Weights of a small mixture-of-experts language model, trained from scratch on English Wikipedia: 64 experts in each of 7 layers, 407M tokens.
Below are experts of layer 8 (counted from 0) of a mixture-of-experts language model. Rows are named router (the router's row for the expert), up (a neuron's input weights, with its number), down (a neuron's output weights, with its number) and show model dimensions 96-127. Each number is 128 + 32 x the weight over its row's rms, rounded and kept within 0 to 255. Numbers have three digits each.
After each expert's rows: a language model's description of what the expert responds to. This comes from a sample of Wikipedia text that the model never trained on.

# expert 5
router:118115073141138146162181163088168155180159100169129178137109093081115091104146172197107078084077
up0:123136137124129149142173183090067148183150102144062149140070092115140105136114107165080076167136
down0:082161091155100157113086108160109086076164102125038163129192129128110161055082187159113130121047
up1:135110099168139104148136169103128054138161108126122220163143122091123129082179139109051085099114
down1:103140089112104132134136190109096144107213102141130108181128178081153111147105151129104107124118
up2:143114081086173170128135159108154100162156092168167111180160136164127124037100107188161130113119
down2:152113156116130096159071081117129108165063157121097139107081112136176048116131150099093136103127
up3:119116111123099108166131103137092146173117117132099145163175124087118108117134148112134123145103
down3:104099086126171126153150128117118111115136110162101171113185134130180117205135097148128139093152
up4:165120151135142200029142132088127135089119120160141124179089095157125141191128138139128091137163
down4:097137161184121137114152127087093097171168120149114103046156116102113122167188095117110177181165
up5:093078111136128206122154122117137126108143115136108112142150130105109104096117147178074096171137
down5:131180064099098112178121132084136121099120131186094152130151105113142128197155158209156153192119
up6:144212094136155135131141141210114116154109127126104174165167097155108216169178078081142153144078
down6:137148126131132164155154132122141184140079102185118143146092148227108133069138187074170137126149
up7:133182144175122165153181137175095205143091116143204149112109106087150105095126150149061144152087
down7:081123099083107185147088096056126106168140134147139141096118153139212079150126122110104126140094
up8:168146135091107101113140144138181116127188148188187135190183126165092089143163112141101142096135
down8:088159075119129135109111101099113106069116167067117085079095122167110119100079160125175114131122
up9:122147166069101138178105121123139109105151104106153154130197120153121105122126134124065129125110
down9:078087120148152124101156147187160159154127098138133182141151138127154149139133184100180127106123
Word-initial single letters. Lone lowercase or capital letters starting a word, mostly l, L, p, d, m, h, as in l|ocated, l|ayers, L|td.

# expert 60
router:119134082072197123145207143127099141199097116158113179189146099066110080126157128153144109155110
up0:140160132166139086128087087129116144144120085171041204126158104103128146119160133120137125131094
down0:064092161125163160154166124176125028147107156156124149112106163137135158076131142133114113077117
up1:115139128138156118182109120159111122156115122194116255075165108119104093124129166209110186132112
down1:117077127072140125126111133153135095090142160107158083109113119174173152116128094108083101135110
up2:100123184109121208149133163133107108092116156125110135114081116075102153049078184171140090132164
down2:093104109077125143109096152134098103114075135125116156082099103135127119149108188082165169100104
up3:124107140130130138146153133138130142200150123144147118163109142090144139072124136165152091150139
down3:156126093110103146117102119124124116095160157117126086183129125120051067140099155115140084105089
up4:159096100064134099131109088136144158153168093117153119125150119140143146136065117133095119142159
down4:129138103180115096113122096139115101127123136133149160129142109201125099136056126175153129099132
up5:128131081142158081127136090140150113039142135121144142085127069063136177123140124128136135071186
down5:081165139135131110152140111141144184133114180117120137112169128190153127136127126202097109121174
up6:119139125107099157106133144099118138104148093105113172142114158181171083117134147081103112093122
down6:118106132129126134065153117121140107195185148101132213109097137097143177157162084127160113127184
up7:130124174142146179051188158096128173117136193085153189182106087087141086090079120091103092122182
down7:105105109118109147118086122053088110107105135070166134170097132134192116141167090131127147057145
up8:154111127081192119074115103131161085143122136185106165154109114133115068073129164186075112153158
down8:202127134195171133108147084145142109158180150150181125135087149197129093175098095074151090128114
up9:221129108135122129137166192220118179147138110109121107186106084162063111131089130094078101133113
down9:119114155092155099094169152099149086114091146083130069173119131124134130120124187134197121181121
er/or inside words. Mid-word pieces er, or, ur, ir after a consonant, as in Medit-er-ranean, fun-er-al, Gen-er-ation, Fed-er-ico, f-ir-st.

# expert 49
router:116151101072178142163213161190127152141153103168077165204127121074112096091125125155091121090127
up0:105091148182114154145086108112104101108141137140119143119139125078121152118129148104122137128124
down0:090106098121156159126182179140170184105122136096099056088105160158105187143077101154104149142165
up1:115149059200113077149147156117093176121088137091130143118136138160198096139122153139132108125173
down1:108099138136176110121172129109114170110096118127089128104118048156160138181109090110120137115131
up2:131133134111084126154125105150158100157145089095134089142063127145128167152172117175141123153134
down2:107131192187130106121116071088144109141141118108141144123076166090067168140099127133103131123107
up3:149156149168142150168136064130176160074157092155150112136156141137076145096086131159119147194125
down3:093189129136111151094111144113093114161133139108094135144112161154119119090160153138109176115141
up4:174088101122191121115171118110099101070160149129106178124132062087148148139086120076137080104097
down4:101095106134138117169148142100199153138124158163170122181178108099151116150123108161028099123111
up5:153093088152170098158079107116101090141120141088162172149159126126168136132094150125129136160140
down5:145090151156159181153072133139149169039125182166113182148132127118058188124103127113113131163153
up6:112070188127128144097166132102111134151143091154135144128152134148144106140124122108062095137115
down6:197176164114163112140109195136080074079112175143127099120115119112098070109116162108140128104171
up7:105086168132095120126108103167147138119125135120113136085152145091145154073136146136115092175089
down7:119121119177092090095166145112159148131151146083099156187086225123054138119128118130116177134092
up8:178144079157115122131137141158102168121116100091147124139084103104170161150128125106144040099106
down8:123129136154066146107167137167147075162191088128098170084095107194089136122139190138167059141096
up9:156157064165132100191105119149087126124159097087163230137152125120102119128108133163118086071089
down9:095149132129159170078143127096105132167094150151169150155115149120085123067127140098177121134105
Syllables "re", "er", "le". Mid-word "re", "er", "le" and prefixes "de", "re", "pro", "se" (sc-re-enplay, sp-re-ad, Bou-le-vard, S-er-ies).

# expert 52
router:132087070120196153142178122148158127165104141155106175226166079118109133121121144137130113144118
up0:172080108112132111125126136152125140124182134100201125086167095143152119111125120174167153161140
down0:101111153068103177128107122115094055095104054144148086126118112072087144145110110131109112070120
up1:153139091134155159127136163159171148120121172084115104213165074158130183115098121143127146127127
down1:170126191161083148112138195094099131056107154146108144123097108073174137058136096157186109156115
up2:127093119134166167199144176141090129120107114194113151153125116072115120102126138123075076151136
down2:089113156151104106124131084148039081150047128066106107121135168128127147155112149179156146155130
up3:130126128145122139111199144154104135152036151142126142176064104084148140093195188131054135112128
down3:122159067054162116094136141192122122107098148152179165080123094133130108123087139137044165170136
up4:145113160171165059203139130095157181169117146206058179102105071145161162177130141085111118122068
down4:123172104161137143107123163146188111093131165169151192089149102129098132141147145066135131116109
up5:134140134119102163186130116107133175145144144133181188182102106098104152083123114107104129146143
down5:059143087170154091153146162127166155147098080170119161154103111104055145098155170108133112121143
up6:095096097131161156156144152126130140109095091204122167145146138118167055115052118120108105052151
down6:111151103148126103171181103138109166078176163148173131117098127095109135146164127131099122104104
up7:085169130133183107094093120160117084145162104111154112073129113060129091129011081140111130144129
down7:150115179145090131132144133090161090114143087106127140125121124168165074107064132189134149135166
up8:162105142115097125118148109159132147068167106136153177112122107097149120092142136109188192114116
down8:119106181141150113139126106077172162056170122113182089130113173133087153173162068081182103095082
up9:136162081105138168151129186169133108083187169124111087178092117066074129093176117148153155179156
down9:101140200166141125113154104110120166058131119141093125184108157104137163132145148130134101106085
R-syllables after capitals. Pieces like er, ar, or, us right after an initial capital letter in names, e.g. Aerospace, Aeroflot, Harris, Bernard, Barcelona.

# expert 56
router:139122114138134139171247154138121136174129118132137180175119041068117130169154083116063076077101
up0:126130075092118117161172155167170125097123168126132145142146166140099157136129137180150089117136
down0:162118119133123178103067109144085136178133117112119111138174120076116106089142096119110117073128
up1:154079139166206144094129144153112132131079126103158104112191111118127082145160128114135156135071
down1:112163094104098153135130143148164084151095185117110187097109126137055095108154167169097094071096
up2:063091173047150121122150156124100095092116120110085183049156113096125081083104161162144067148033
down2:128169200075099055126130083201111088049143121100125088105092151099135139141169102162134119138142
up3:143112114105148107156128071138158152133176142180191139197087142147148151090115142186131135224109
down3:127162123109124083126094079139154068115168122117160140121137094160162112136167129081127094181122
up4:159078055127136137143187175132075157136136162109113132101143071066093095141142165184121102079150
down4:141171176158126104148152122206094196099097138122147121120096118136136129115159085106114138154160
up5:185057116086147148047140138120095104143066114194144123165176105147098094147152069121112105127113
down5:110154090149130097090059103093185090164119105120078115112169182137123130152119126160143144125137
up6:134125120189130085138131067143138109138166104153087143090250117150154108133205120162138087122130
down6:060137127091134121132127192090101161120202144166168143150093082169129169163147175087117180136134
up7:132107104102103175125140173116124134113104158131181102200173068065113171122137120160133202114142
down7:141125128169149156168136112118190123123164090142157116103094062110098174143180095116145165109133
up8:165154211167126128099172171098107121126111170186158180130178120171139121101111107175141162134093
down8:145167131116157198131130091157149118137120115098111122106114179150114086193071158161083152167127
up9:167092192112112139128160143075119087139084107202143081195108127149153093103066080158118157150168
down9:109093133144129121171120147103138136122117103107141158161155156139132105117122130091212121074145
Suffix er pieces. The er ending in agent nouns and mid-word er, as in trader, Rider, Reader, Lawyer, temperatures, Federation; also n in ibn and California.

# expert 53
router:163180143171106155108186136128163141140139143140144190194152057117100146113123168131155120189136
up0:209145142171122097136139176151153139161119164178137144110114120122124137094041105155159125131154
down0:120124105147120108080106129075104162149095178042108099118191180109134178090122086092141150056146
up1:129131153130145166117180076146081158114178063110102138155105135007119155125144102171129111084129
down1:106175134162106161061135150104183156116170123096096139058082130146147147130195160084155130158151
up2:093120145172136158098165090168090098079084095130112090108085114124130135155163138118147118143154
down2:096086173156127110176123160163082139161100128143127162131161091119147173080170151096188122171189
up3:129123106049118073078189198181137115098112153167131129084100120134159140075108063189125172145148
down3:141083134042078085074171148178135130128089119088109058064142145139121109122159076100132199099188
up4:167135123111136115115109113144104121114142140108094126069094106109152148107005165138102112121171
down4:084107208172098114112081163135161153055122193083157146121127093140176166097144065120102126182176
up5:151137122134132187108208160152102179123081133133138147068082115087124142138147169198082086159071
down5:078101108108087155118118148096173120125097105095068130076138162116135152196127109173127116183162
up6:156156154124096136126145205121137145136136129159188163119192125104112077135144097179073113169181
down6:136064091170095111137149081111134137139111130104099098099189099119130113156109118173061095146137
up7:150116020088108145096162154155126114144086130156119119162099116122149114115073090146111199172151
down7:098122130118112165093109141135149126120120088104123144069066096169096045113140084155108148122145
up8:140108036127119130104152131140138099132074145123167112106096093097144178129182056161103159079108
down8:108108073099135132066143160177042129105120123112142087106156117140066201155168098149155130157124
up9:154104118144133135166081102142147147009154062103123175130141129144115100132093081134098064074146
down9:076105130141199083112087085104160187133122112090151204060182128151104137092143117129152170131161
Name pieces after capitals. Letter pieces right after a capital initial in names and foreign words, such as T|ol|edo, Y|v|onne, Bud|ap|est.

# expert 15
router:129151064101111137166181184120139145164156094188117143186081101132110106123122142175128113116101
up0:117130195105086101150134140080099142174105128167076101106127101118210104083132095148129129091117
down0:144111147102162200136140111158070106087185156076105105080127140099138126097085190128108166156050
up1:154087095161155169134111148081151180179164180148097099191150139103140155103114134203113092100146
down1:105153116118114117123091156118136121108088101111119146146161105122140164129146224078150168194112
up2:180135136173079080155152151128131134161146128142175134140090145146097067172090105097184164125131
down2:123182100121194098162127124149071089128159102123129157114132152031164125144185105157110122170133
up3:134140114140192140124127120155169085101182100069113143173159133112103130052127144171100163112126
down3:094201106085186058135157163165159143095113115094128084121103155106085107125139076082075095117144
up4:127149087128139153086151091127165178072074104129098104121080105108144102119156177153103147112140
down4:190192078104171103163135145158163119149152135108145119087159102119178078142128130130086143133151
up5:131105182130140188156119153117119100133095084102107072129144079143085136127183146122080131151120
down5:093089189129142113099137091099124143071125091152159092131179122068098103075159168119088123111101
up6:196156112115105145142123171109124144122123133203135142185093117154160124150142078106131090141110
down6:117145150097147128167159151127165193185117104126108225153131125099107098152125061120110134104115
up7:096115124159190137145110106119112096138110134156099115151039147118147128118114116113106068214144
down7:116173201165138070170159159179109141134101158141096173081122118083103115092114124148103078132059
up8:116189072134141108127124124111173137162086086113143135135113148122136175052052184180129105144154
down8:170109116146132125102149173095087148135174081170086121138094136149179155137164077088124104136187
up9:151098117103092076163132163114103118139110176162150150123166088124119083075137156108147125124086
down9:110116174120155153148075097084131112111159128143094131135177140141158105110122115098189147132143
Word-internal and initial pieces. Word-start consonants l, m, d, L, h and inner pieces like ass, r, ig, as in m(ass)es, c(ass)ette, (l)b, cur(r)ent.

# expert 58
router:124144124151160147143184109102166152227084105152127147157145076110093159097087152135156099149119
up16:132080126135122140157143095153104143082151080158135148145076143072090078111092185118121093073103
down16:110156071140145128156158193116136214082112129203139119143099089130097148095144139146106071109146
up17:169123130096069120078116135117110120139132166132156147172047109104080070091107120151138103173071
down17:156108177117128078094107050160087114152182164094091097134087152151056109113157113186142128110153
up18:163116139154168095119111069112173124110197158180079127133106127106145126127148116153097051153154
down18:132206147119150066152202094162121101115166090100117097196159126162128103167173116167115105162132
up19:157125070147131045079138153094110143112118071112155215078122126170170075146105178123149169077113
down19:110179073179183193130153085081140113087130148107103169074132158140113133106151125107136094154168
up20:184118078110142128133182171101178111123108091148117106162107119115080127105106088112146180177155
down20:081167109111159090151138129146114172153079109135247108145138147179122138044191084099124207156149
up21:083085161145124126127175088120132144122124148129101137083113138151117112100116062132155136141119
down21:129118119123147164190148093135107166148118135134126069142169167048059129141224160167096098155167
up22:116140115101162079127147154116177155181139106189177207103143109139097127161165152151035131131174
down22:123128118026102157130170114137094102119164179166111149117182107116067188136147057110138045100191
up23:139155108149127158171137132107069090123135148108097103131155075095127086128118174158119124201068
down23:132105079105125116141133107138105139142068096183137105070090098055131140087139103093147138138157
up24:148087137110166170160125185109097136118143040133113105141088131152132125115143103125116112123156
down24:109147045121168154154090134079157122102120134124094102176158130124135135137137154163086124137106
up25:204140161116124157162117139143181162129121141124174148121135111086124049169115135170107118110119
down25:117162148156081099167107090113069121103075118142137135085178112061144122184174131102119094107106
Final s and digits. Word-final s, os, ers, digits and percent signs, plus math LaTeX \sum and acronym letters, e.g. officers, Hospital, 20.96.